Below are experts of layer 2 (counted from 0) of a mixture-of-experts language model. Rows are named router (the router's row for the expert) and show model dimensions 0-127. Each number is 128 + 32 x the weight over its row's rms, rounded and kept within 0 to 255. Numbers have three digits each.
After each expert's rows: "gets" lists some tokens that make up at least twice as much of what it gets as of all text. This comes from a sample of Wikipedia text that the model never trained on. Tokens count by the router's weight.

# expert 62
router:074085140118117136159129105139190141181078055094125125122108121092069189107118128143154096105190118177158154132132133162097107162135070117123149144128083148169096126146090125158167068099068131119154083156092114178118167081119075108074171158059153140170127115119130083141146141121148105120158152114178161107140095139112151075139134121166068111071156144077106170116136127137120195119089
gets: "er ", " ", "er", "ers ", ") ", "o "

# expert 61
router:137132155137178149123065173145122110130173152104134115149135132191159098121112148073102189093076127198159087131132131164086102151114179144141104116084158091085164159126085115186100142115201111134081175175086139130141118099134167194146155160142144070130066052107124123102123143122139159151137167168114056132077111111178117120137160113144147114168099123099172122113123114133123077186145
gets: "pro", "li", "Pro", "Par", "con", "E"

# expert 0
router:132180100118116095049152112137088143108115108133107096066092145119158140098124107097134167154114119173156198119083097131105148067150160121135094112143132121202140056110208113130121114099143098103071096087124094094135141064126095105120120130102117171134178169176132123077133120161123165159106112086162164161149125112202123105163194116154148098128106092118091137080107185098090133094161
gets: "of ", "in ", "as ", "on ", "for ", "from "

# expert 43
router:129159149142143096133104151092133120146105088138123123152094096110112191166147117127101083167155136170154124124090169172111139155121102130143065175089158114174151085128110108208152109080151112134115148108060163177141076080113116162118123125102153132111167146129093132187109093162156145087183166122118139110138122096134167133140190155103053082139108095149094152167195192192081078159153
gets: "v", "T", "V", "D", "4", "t"

# expert 13
router:143148156102128131083159170180132119170113082154173140133117091109128145099159137115180118127136129135175149148162155107073088132171114137126061101079113130174154122121133178134159102139186085103159146154140134159080116124150081112100122156072096172112168092095112178202121123192142185145151133081113134146098116198137154053128207149088147129143113163126192134124151157169166171122162
gets: "h", "H", "W", "O", "U", "E"

# expert 52
router:105111097096167124135047148098099131087155147163159153122109119115142082141117081072148163216097148174111116157157157126149178171117155095139151111063132152119124079097153063143051103138158162090179150133099135087118083144072174143126105078146150141101110114136146117080136130139126117143089116126068096118087132145116062144137091076099135078122147142164140137171179129201138090158117
gets: "eng", "comm", "serv", "ug", "ex", "cl"

# expert 1
router:143165157098108129135182055149157141123081161134098189141087183043169119123161104151149120145154102181152119134117141066118113094098168064144116154148078125087161196150114166119135043143195093151097127107168068122184144115146152137161172154164127147116122168122119099117094145125135132153114165137088092095146125147099061130158138152138097125118138085113116115185174110185149112147112
gets: "in", "ul", "us", "(", "In", "us "

# expert 53
router:119119134147155177142137189159125137145088176107125126100170146084160070129137179107091145109125166146128121123161072152087152119125162160143184093095103122129126142124093098209143164140131078102144097094050131150066139086139116087160130081194064146143064140123147185080125122115126098070130156092135196171125123118153076160161200142132120113121108110106095159123094159086138115144154
gets: "- ", "the ", ", ", "| ", ". ", "("

# expert 57
router:142173064154117142155131118105146135130110116078116060068053094086171168103116107130123164148133102112170203158140068155107158059122174137135125169085144142144153120127168136126097104134095136130128103107113090143140140161132123101119092135083151099137051170165139117087144139157124122157103069112165122148140106154215077104138190067165171113107154080157127093131095161099136149165164
gets: "in ", "of ", "by ", "at ", "for ", "with "

# expert 38
router:122109108090140166183090150161156095118150166146089151145134179113144139141167109087130166093136125121047093168126095124086196179154100084117129137133110091144142097075153073145097109071166135140131149136109165085121138178159117177141156118102161072132059127110091077112179111138129185148147092126137107124129137129094088121139079077217125080079185140087171115109126126114107128121075
gets: "over", "first ", "other ", "follow", "re", "over "

# expert 26
router:101076180105116049111151124126156125087089133144117144118136131150090142108126172165128160110180127153174093169109133113116080112153101174149170083155137138162132066144093148089124137155120158142104154094137126114148096088146125100182151143092173129141178147100098114086153202122136086209092151189173196135179135091107106157118175158141105156153098095106149044086108124132136076163123
gets: "o ", "o", "a ", "i ", " ", "b"

# expert 17
router:119151130168110104089134174138144101121138144104151145110132135188186057100088115149159150084159116073115141148082085158122118127120163146136139148099093107114128106130118090122090166157154119110145171180112160167108191119156172154160111155095176131120121118080142111149175119084152086147073169077193097157079127185184067116123110104076207102147132152098176073130149112122152106184165
gets: "In ", "Al", "Col", "The ", "Fr", "Sp"

# expert 16
router:112162112177104062164160119102167115103107156122169179158122144096152148134093097138126103182097091158151101106109174155136082090133147121128072118141185155118161128117112162207147069149171105179154148145110124086165136087148119182165086138167094134114035171161125083146162116104134219137159126122152172136164115118121160198129175094095136130102140083103141099135100152121142141170148
gets: "1 ", "0 ", "2 ", "3 ", "6 ", "5 "

# expert 50
router:112092147128089092153135104117093113101182054095110116117100151144157165157129099122142146102095111174142120144161124109148180172088111112102142175067109165120083116152160101124160104132092139158078099122065106096147105172134106121110214175121119083126172159065092091099096172103121069080173132176081115121115162192132065102123142061088142105119139174136077151153117097108115106113124
gets: "ent ", "ent", "ial ", "ents ", "ation ", "ic "

# expert 37
router:120151163169134095121112167118174120169104146145144076117127173166148193122122112172153087172161146099153106155156077098180068133137092129126124103100154070148129113157089177092162153104101159088130141149068158166119151130120112153161118029113110158145156130069125127133097130180122164149146157085063125121151087140161093172162146163095111182155090071114122144078143099174134179166156
gets: "S", "P", "A", "F", "G", "s"

# expert 25
router:184152111132102169175179092186155100132131079148200153109174123138125151097168121090133099147150146099112113139171125137103085152154139181130080111130075137122155070153108194090148147188146122093171149105158135169110086168183122065102105134114069102120178095157141180199109132131159177130170136147134167122154133100169124100131172144071104163113110118157145134161163156160187119116154
gets: "h", "k", "K", "H", "d", "th"

# expert 35
router:158169104134166083147132157100172125112118080144166086130055049182142159070165100075117137188115149112170137145104072159149101131150162129128079134101153105167150131161143160159097137132118083127096150167096133128124157126168137165139102116097086142112111087084151177174126120197103169109110177117144156170129110154088166170135168152112071162089116132126082140178164109153148181089184
gets: "M", "L", "R", "B", "N", "m"

# expert 45
router:119137152089133106126181166163053108148150134104132102111117104115101102164069081170134105101108151092122095147127159102122205181106108059096124154141140165118119193159099127176150168079137201111164131159168136078120125135127159150094148181168132141101165082158095149104139146059154126115096183156179112119129138123116113128105153103075140153168088090087163151084146093161198120143094
gets: "tic", "ti", "p", "is", "per", "par"

# expert 41
router:188119127141108103086128111128134129148153117165179129143095104168143166126154134137126065191121119115153134177064146164075135089135110094144111145085171143165130087122148149161151093104122114159162169092122134104140104084142119105133081106151191106105171117106081193171123110124168126064188167120105117130149110099100207150145208155111083102133092070123073165140163125171096086158173
gets: "v", "en", "V", "n", "x", "4"

# expert 4
router:104106161090068139136136076121147137103160155161089166071139123108129118122120113062097184072068118172154145156141107118098167122134178078127113132134117124117123161127100088115105071076101133175119111183112098099130171150138110107131167095156108131140102143096163149122113150123127159181137075112070105113097112162190102098140102039152125126203174152112094077149092184084137135192149
gets: "to ", "was ", "is ", "were ", "had ", "with "

# expert 30
router:122083109119150091152157143196112158155092119150124065131124102117137143169145134164142155135133116129085149097116123063134129133193086095127161115054168125096078151130146076107177105138094159054145112164132102097142091142114127135088124176099125163092160093100132147102174160122074109104148147158214134078190132152109175119087101179189113103090140132085110189130111089101138127111073
gets: "et", "at", "y", "om", "an", "op"

# expert 59
router:107140186152163058099102094105136107103121139153086122145136134117145165132148157171119115157163131101146190140120168120081193163089168117134097113123167104116116152124140116095110106068095115134142146190078136074114095139073123151112139140154187081119099170064215167113057099163142142154135139129141138130127147151111172097113159147119195135118172145092203099103108147103186176145174
gets: "201", "200", "202", "199", "18", "198"

# expert 7
router:186155158181158092103121117061112134181181095132145172161093136163124171097136098119128111167146140106161103163081151120141107117076108196125102140123102180178138153124136180141085149123127121074155150121131157176086093056100085140178107145151096172106088127180134181175084106149129102142151137157148166126178129116149111098101117164097046120174103177135125127159139138172075099130162
gets: "m", "f", "j", "F", "J", "M"

# expert 18
router:150159114193186090058155151150166109164110123165103128157148142154139139152131076126142100104154085157122078110119077084160118103082112181120148122126132135116115105136119173059143150155147133149153124165172120193150170144069151120067160159184106059122169154168103164165085174107181133135148093113121148107108102113108176146095145100164149125174104169198167134085095147151112174095110
gets: "e", "th", "ec", ",", "on", "eb"

# expert 40
router:111146160106129145155125190094126104157096140121171082099094108146130108133104105081124154133116140129131110145127080099078170144156141171137107180161165031103153112129158095142115172146091092146126128130091165191131065064120163096162152125117083138122100091160173158145077115105132199166126099095167106173133086154186132100164178064164110134144098151113194084124100139088128088137170
gets: "the ", "The ", "\"", "his ", "|", "their "

# expert 24
router:111166147127095165141165125117104161118116161113154179125104082090116102115135136117170091096137122174103089099090203146101099167141092105110109150092124120124132154161151166092134154143139158123103162074136153056100136098065109077104081094070198101122148179153129058096102163118147112131122165113103116152071159135068080146122090152106146115112123153194157171110189156172164104076091
gets: "ur", "ri", "uc", "ti", "ou", "u"

# expert 51
router:130127134161114121107112158134096129123116075148160159170107049165163097178128106111122103118165147103125143056129186152067096157117141042132058113116187150060159129137144115140162165143124102130153096133083131133160085064180109161127108115092140135118133120169116131153168067128153132048097106144121157102166155121116137163097172135183165120187113100110092134105085111182184141127103
gets: "t", "i", "ot", "ro", "T", "om"

# expert 29
router:150186094163139125093149165123073114134149077149167162151157123085141108143115116086166069157082089087147115126151201146086091137188167117155178152166080120171133160126099128123153136176082147111163100160098101099072177098149146081128113186069151138106159149056131121184092137109154175094114162126188079097122130088161159170132114175131143150112091136109108134120144149176142120104157
gets: "c", "C", "P", ".", "co", "con"

# expert 11
router:196156123142096091062131091155154123104166178160157152160117126171144151108174109089044113109149109185174111123166152166070118068112143103087147140185131138081166160149097167177132085115124084164156165092177125103142152122106085138115122109080094151107175179100127167171145103173075116162116174123112143173147097097106171087138121143194086135106130140106117131112144174145106120096119
gets: "el", "el ", "ar", "r", "an", "il"

# expert 60
router:125160168097207097165151132073078108133126116116083174081074147082158101102128118167082136121126120116132166132108157121164100111118151070146127105148153142184115116139117169156111177161140115190086136094118176157112119131090081096136116131175113178138146114169144189204115121148135153183139122096103154079129133116185170089152182159172149203106104062131131105166098134102113140154172
gets: "a ", "an ", "A ", "the ", "as ", "N "

# expert 56
router:073057183115135118132152104156161157155091163168104059150155097104097104112139115169162057128093127043077134179153135122164163103154075067114086159174091141138098153144107105082114164102075073172144152116154124171142100103152180128139136163129101097121132081087133088148097098077130112132208169102109115106117136104135124153128149134194085107096119121098141106116109121127102156095127
gets: ": ", "; ", "\"", "tion", ")", "sion"

# expert 54
router:148107119077149174162178138090165117092056101093101078150110156105178154101140152126135158118153104127147110115151168077101172106123084142137127109212170130109156132143188148082119146152132143174056080089129165191140094119112101164186108109063120080148134135148112100154135128196165092097165086146105138107150151203109115091102150154121152108146113132138076138154190130144172142119151
gets: "it", "ate ", "or ", "it ", "at ", "ite "

# expert 55
router:140176160107121179078148134127062144157091105129131152064071133068112090109193120141130061151107116182158129100097140139037103139182167047115147109127090139171112125143117155131134128136139103107131116124116119128099064128138081121152110164066127139136154151142172098152107110087119077064135103110105184109157141105085167088103181174117058157100152161124174153140114096145133139135124
gets: "y ", "y", "a ", "a", "re", "ies "

# expert 39
router:209108105170104070131126186191138088119143162115157165180135079157176120139150133139122109120176169087127080169132112168171099148141149169139144118126102132118114100123152130151133103090108168129082083109138083175134123136183154160075126042177136186126160172116144080155146079206130112125134099161087159164162150122108089116164114150142137135156146110137113187141086111071116110149082
gets: "ed", "em", "r", "el", "ath", "oc"

# expert 58
router:124102175153174110197141147227108123099180148143125151172154118111086108130114121121115108079121145129150091120152091149072141142142144177128137117124149148083127165127088144065123149096142192147196166153143128085128164077118103118151108163161116149172081112161173116094151136137157132175115119151092139058053158167139134166117109108114101144167144160144182085168132166178135133205095
gets: "of", "su", "bu", "au", "de", "pre"

# expert 32
router:124164068218102157059072135129118112119122133153147141114116150206077109152163136172133095070156119035132145179084094146128128143161139132117153118150092114149141173147110121108144072173077120107166107125166133113150122164079103068153096068106149089135143110145097081102094135153105131078108151136115064109142148135100122165132068133138134133093120094148118148068147083175149107098088
gets: "g", "se", "our", "il", "ain", "ow"

# expert 46
router:105200098099116099125163145104145114130125136115075105135067201164124175209101132097143132128106113146093109064115167085117161115080085159136120138082094167168078073127172149148131082106170103126170138175129125133159120157142110190115078132138146162142156145098103159166152137104151121088119128157189173178129132064103170117148085159091128189098096108146093153061122104098117126105136
gets: "e ", "est", "est ", "ard ", "all", "and"

# expert 48
router:134086139112186173099161151086128099119155140086121183144096104114152195122081135157162082123098132063129112156104077147192100113086157071130179071114095150134146134147208138106153112087075178113126096107140136158157101122109168146141167141171119100106112094071108137097160090147115107121175156119189041127178152086134124165173094127125091175112105113094130148114137139153117143146081
gets: "al ", "al", "ad", "ac", "qu", "ad "

# expert 42
router:141130130136134068152109156123183145109188127160134118120085129098156142076151135111121135163086075197109120142196152125177056117204125121160123093141111151101140126150126111137134135151135141154099084167137181115114108175142117200089115122171171182159125120123094111110141178157157154164121081186095110095127162090093063138119071097157165178085160147077069144100121109108117091081124
gets: "at", "as", "ay", "ay ", "ag", "pl"

# expert 27
router:118125158187070108108118141181126111111114078096115157151149129166106150080167172102153123127112103068133138135099086169103110104136124154153150089159136086188141146143144129164127174180091135148118168109159131190169124145071148170071148147098143105096172165157140159094226128143163184136172087133105129171082148131103168125151134125081083074099101095174120153167122155070126160103090
gets: "ch", "th", "ev", "Ch", "Th", "w"

# expert 9
router:202125137081080092137156102100123098155111090138201169173124050145143142106145150171138113203153111086111149097129094167150123165128060145111112060161092152088130082125077153175100099116088095128139135066177131144131130112120117184129083180169121082132141142107139157168085096118124150171148148119170106140116123103117114108080097120206095123113103119142074113163149159152157100089141
gets: "d", "n", "D", "d ", "de", "l"

# expert 6
router:123103086137139084139143090100186119181117095118088080079172137167088134142086184160144103083160114087158194077150115065177131116137103132143146106133082153109073175117108149157140126129139108120149159079164074186143189113154084104098145096128121150187125072152090142162090110104133177181154115114140112102102115131128205104090146117194139148118096137175139133123129076142110147179132
gets: "s ", "t ", "ed ", "n ", "'", " "

# expert 31
router:090091154054086139089106109077152114122136135142124116142173070163110156154134137165146130159120134129138126145146175153139087113143122148131124113129091131096128117109099094201100125136086131115104096122135109166085162116107106158140220122136040179118139173192103146136134096098137107134152152127098142146056147125162065112134210164110097186120170136164164133182150101176126191140064
gets: "ed ", "ing ", "u", "ted ", "a", ") "

# expert 22
router:091105075114115172199080150150122101118188153081120070128091176153124134151070087181106115091140156104073168142136102112153099163091098142147165114134190149125149125128079108077147167141165113096168153146133172071119103169076137092132079117095089122116045092151099132126145135129079105134093179102086124127084141122127089116114091148077146077165119108119083147129129074093112172125147
gets: "ound", "ir", "ound ", "ast ", "igh", "ir "

# expert 12
router:131117123103145136140089148092098148110069098162144175118074156124087117160091103155163067136124114139052166067160162129145128151090106136113180120195104180103124133162111158109133114131123130089132151079137101106146111112150119073138182118155182162123156126128089111121072132105161070087110113074109092085177155160121178170183087138174130159196164069150156082173127108131102170149124
gets: "ia", "ia ", "ian ", "a", "ian", "ce"

# expert 33
router:095131080079121125104136080095121141136164100145152159152118147118105131068099135081104110170125137102171107095123132131104105074053094109126122148139143118134114159085098119107169192166145068171121164187159185108165136126130157075117109193168136123077123079172128086085191180089105131180120134133097125127100140100089125192094076105099189091102113091179144128117158112130084102131169
gets: "rec", "sp", "o", "si", "ep", "sc"

# expert 23
router:139168170104197139129133125137158164120100104131126096158157141110123119098138183088160115125144124171178183134147115154095168133154161166139086123154179150090139146113093207148139162087141144095125096128066086075131050120147123094138169113126157105107096178074138136173156113104133171199223166097139144141155114107163169129152156151141084175121158160098103068080136134103136160102155
gets: ", ", "(", "), ", ") ", "; ", "\", "

# expert 10
router:207197092189090132086140116147068129143127102164169146146189077088090173140128105152166081189104121103133104165142164135112109095157142098129146178097110109185153167139081162125163179184109142109107099131099115172075122080129152124142115199118157173131178120061099175118091204114124149113120135128176099083130108092128131096132092165127131123102103155125110153135149127157136112095147
gets: "s", "c", "w", "C", "S", "5"

# expert 36
router:076120107112083198172100067108069131126182117114082134101188121106136158115134109149135194052062141115163118130114174100131105114105154102157108192154172120113136164118104161135096095139148153099163134150094136137137131171160107124145128081160131052123122146185186093077068095156125121155081114090142158125124124125120170164105118101130148110165177065104196129166118161131083115133129
gets: "was ", "up ", "its ", "part ", "ook ", "known "

# expert 2
router:131157078099147114078148114168144143126104157149104099162069138164170135115121103123141100177114131159142164082099141073140111161098066065138129158137152091173125125088109208097125168150132107081160125137143138072108114063078156114115141056100099125113147130145125154186115122178137133177153175091187139113058149185075147154103129170085149095084121120102154154167179147119108152140164
gets: "8", "6", "9", "7", "5", "4"

# expert 34
router:100179112095214047130171189138153147113112117116111165129166083109109155128163156177135079168127113086120130147141125138090091104153096168130104154108135103091131155154138111180146135123118155121077124100118145155163159147151176131133163093165187149120071121096189173182070101108141108078108155132083143129107039141140151112160173181140080128143107172115134079111107176088118166121139
gets: ". ", ".", ", ", "). ", ").", "\" "

# expert 44
router:102138076084154175138101072115148138132127126136099140057090126184091132104108160141097162102110095121185149131095093158170113160103176169141175108109108128142150109149115168080135126120189143116132160110117112093130066081160123098150124105173048085170104157132141084179125101176158155144093103068053117118127147080095123109080182105134182073142137151097177155137125104125088085148147
gets: "y ", "ue ", "ge ", "le ", "om ", "en "

# expert 8
router:105185121157096104094168130157156107101120173131149092161157131155103049143151106193154093105178157127092123135129133115059100097116128153132207131129114139123067149151126122083161071152099093137115133075161164093059138165091134088138109077086137191132144161116107139133164151109067144111160163192181161168157108164099145136067125158141142164125103130150144131070153116144147134131062
gets: "ou", "é", "b", " ", "atic", "ep"

# expert 28
router:143112141103136113110126092186099126144133097151114137172127074066153131156096157145183165188132089133114096057119155148196149111169155110164156114140112137190159088136130133154134200108197100108139126103151125105135165091173088050116105094103185145104164073090117145086075083155109133082128142129181142154105142088078141097139081156095120169127120107157129122080112065138131153137165
gets: "s ", "l", "st", "L", "St", "land"

# expert 49
router:211148170190185158141144094149140116107109145096171070134156113106139083118126202119140089119174139158107174165129168132177172172177115144125104121162162121144099153108137112061153153143117089111175152117084125114137157162120151190052092126085160078123098120147144137142103100095118177094097121111094112129140101141183166104158145159133160171186141165111071154087087177103140148114126
gets: "\n", "\n\n", "==", "=", "===", ":"

# expert 5
router:113083117117116145105131103111092105167081156041106160142140144167058160075108206130154066170100124133085165059140161119168070147095118156117084095192101126135103142114108131171127113146141101144165142092155090196141166119115142099130085161191138092096092180124106114160113108137153094087113092104144118109136160081155165122094134100153061130100135184175141149167126118102118104141124
gets: "-", "th ", "d ", "–", "k ", "st "

# expert 14
router:099084145111080177102103113112131140083135140079112147075117177127074141106092152131061147132131125153066131108166080145067150127092178182139129172101180122174157142128137111111096149148158156120124142139053151094130145168163136122172156062103077131124089160117149077122110174122127165135104091202127132123137115158189126095137072092101167120154177142139196099179093130079128158121152
gets: "and ", "that ", "which ", "he ", "He ", "also "

# expert 21
router:167155116176186155140099167109169132095156168155101061076158170121162141192141106116050109121119136159138113139125106110165107162148096164130114155109143129124158075150166098142104158126204133123112096188186105132126142185138187154116081140122140151103157076127077171156177095138105118195094173178083109152140162137080165137135097128072130094087133099140107134148139120174136131116072
gets: "and", "am", "ang", "ack", "ov", "aw"

# expert 3
router:118069112173089117142062150117117126140176118147164111180165148132123150202120126113128146073178102162103109160140100121165127073147085082151093103126158135090111109137154127082101061092071114108170098175180137105145163189122081135111142145110168146096096129154124103105164129108117128096140121163166175191155132190106128165063138173112148168073150099111120145184086155090136140143073
gets: "ak", "ach", "ear", "il", "os", "oun"

# expert 63
router:065084126129156176134074125058169124166133171158115160159179082084154107164149081075172124152135131143153104161152173114094102136096115187118133114123156144096125121144160139130147096174121165152081127069129111204146080144096120208134130109173086078082149169118119149138133101145119104126177115164129175158145144147133186171137163150093121155173085091139064133151172140159110107155098
gets: "ab", "z", "it", "b", "av", "K"

# expert 15
router:200081141184126127158144172167087126134098131158145127145175142174128073097094097135144151087120145132086130113070081150152161086128062118151130139101116090117147088154136132129117113126105179096127105175143105158168180071109154195158126147128116157099155147115129068156160076136120098163087098139102180109120138157102079186096140154075116128101081196080124053104136100149116136081160
gets: "or", "on", "em", "es", "3", "os"

# expert 19
router:108088079096140111101110143106079135136090112095126119085081149087086080118092190152143119122099143108143147039094167127150188164086125116134129107173153141089086097154111082105159122078129117161093102131146140121160104162153145103118168133172076080107154084112135081090153123123136101100086071171168136101160101074139163117116123085115154100173128198168070172121129084123107172131069
gets: "es ", "ation ", "k ", "tion ", "ing ", "age "

# expert 20
router:138161147181152148107147100169141113127107148110121062128176094140141053115140146087075137110218146131145198161139114138165174132172122140142124171176121130121097156078161096123138168123107122101138159117067137103130155142106173160116094142097136088157067062129170137069153105089142108093092123130117094089132084179190101129149169118119086180153174156108164147104063161092138100110143
gets: "\n", "\n\n", "==", "===", "== ", "- "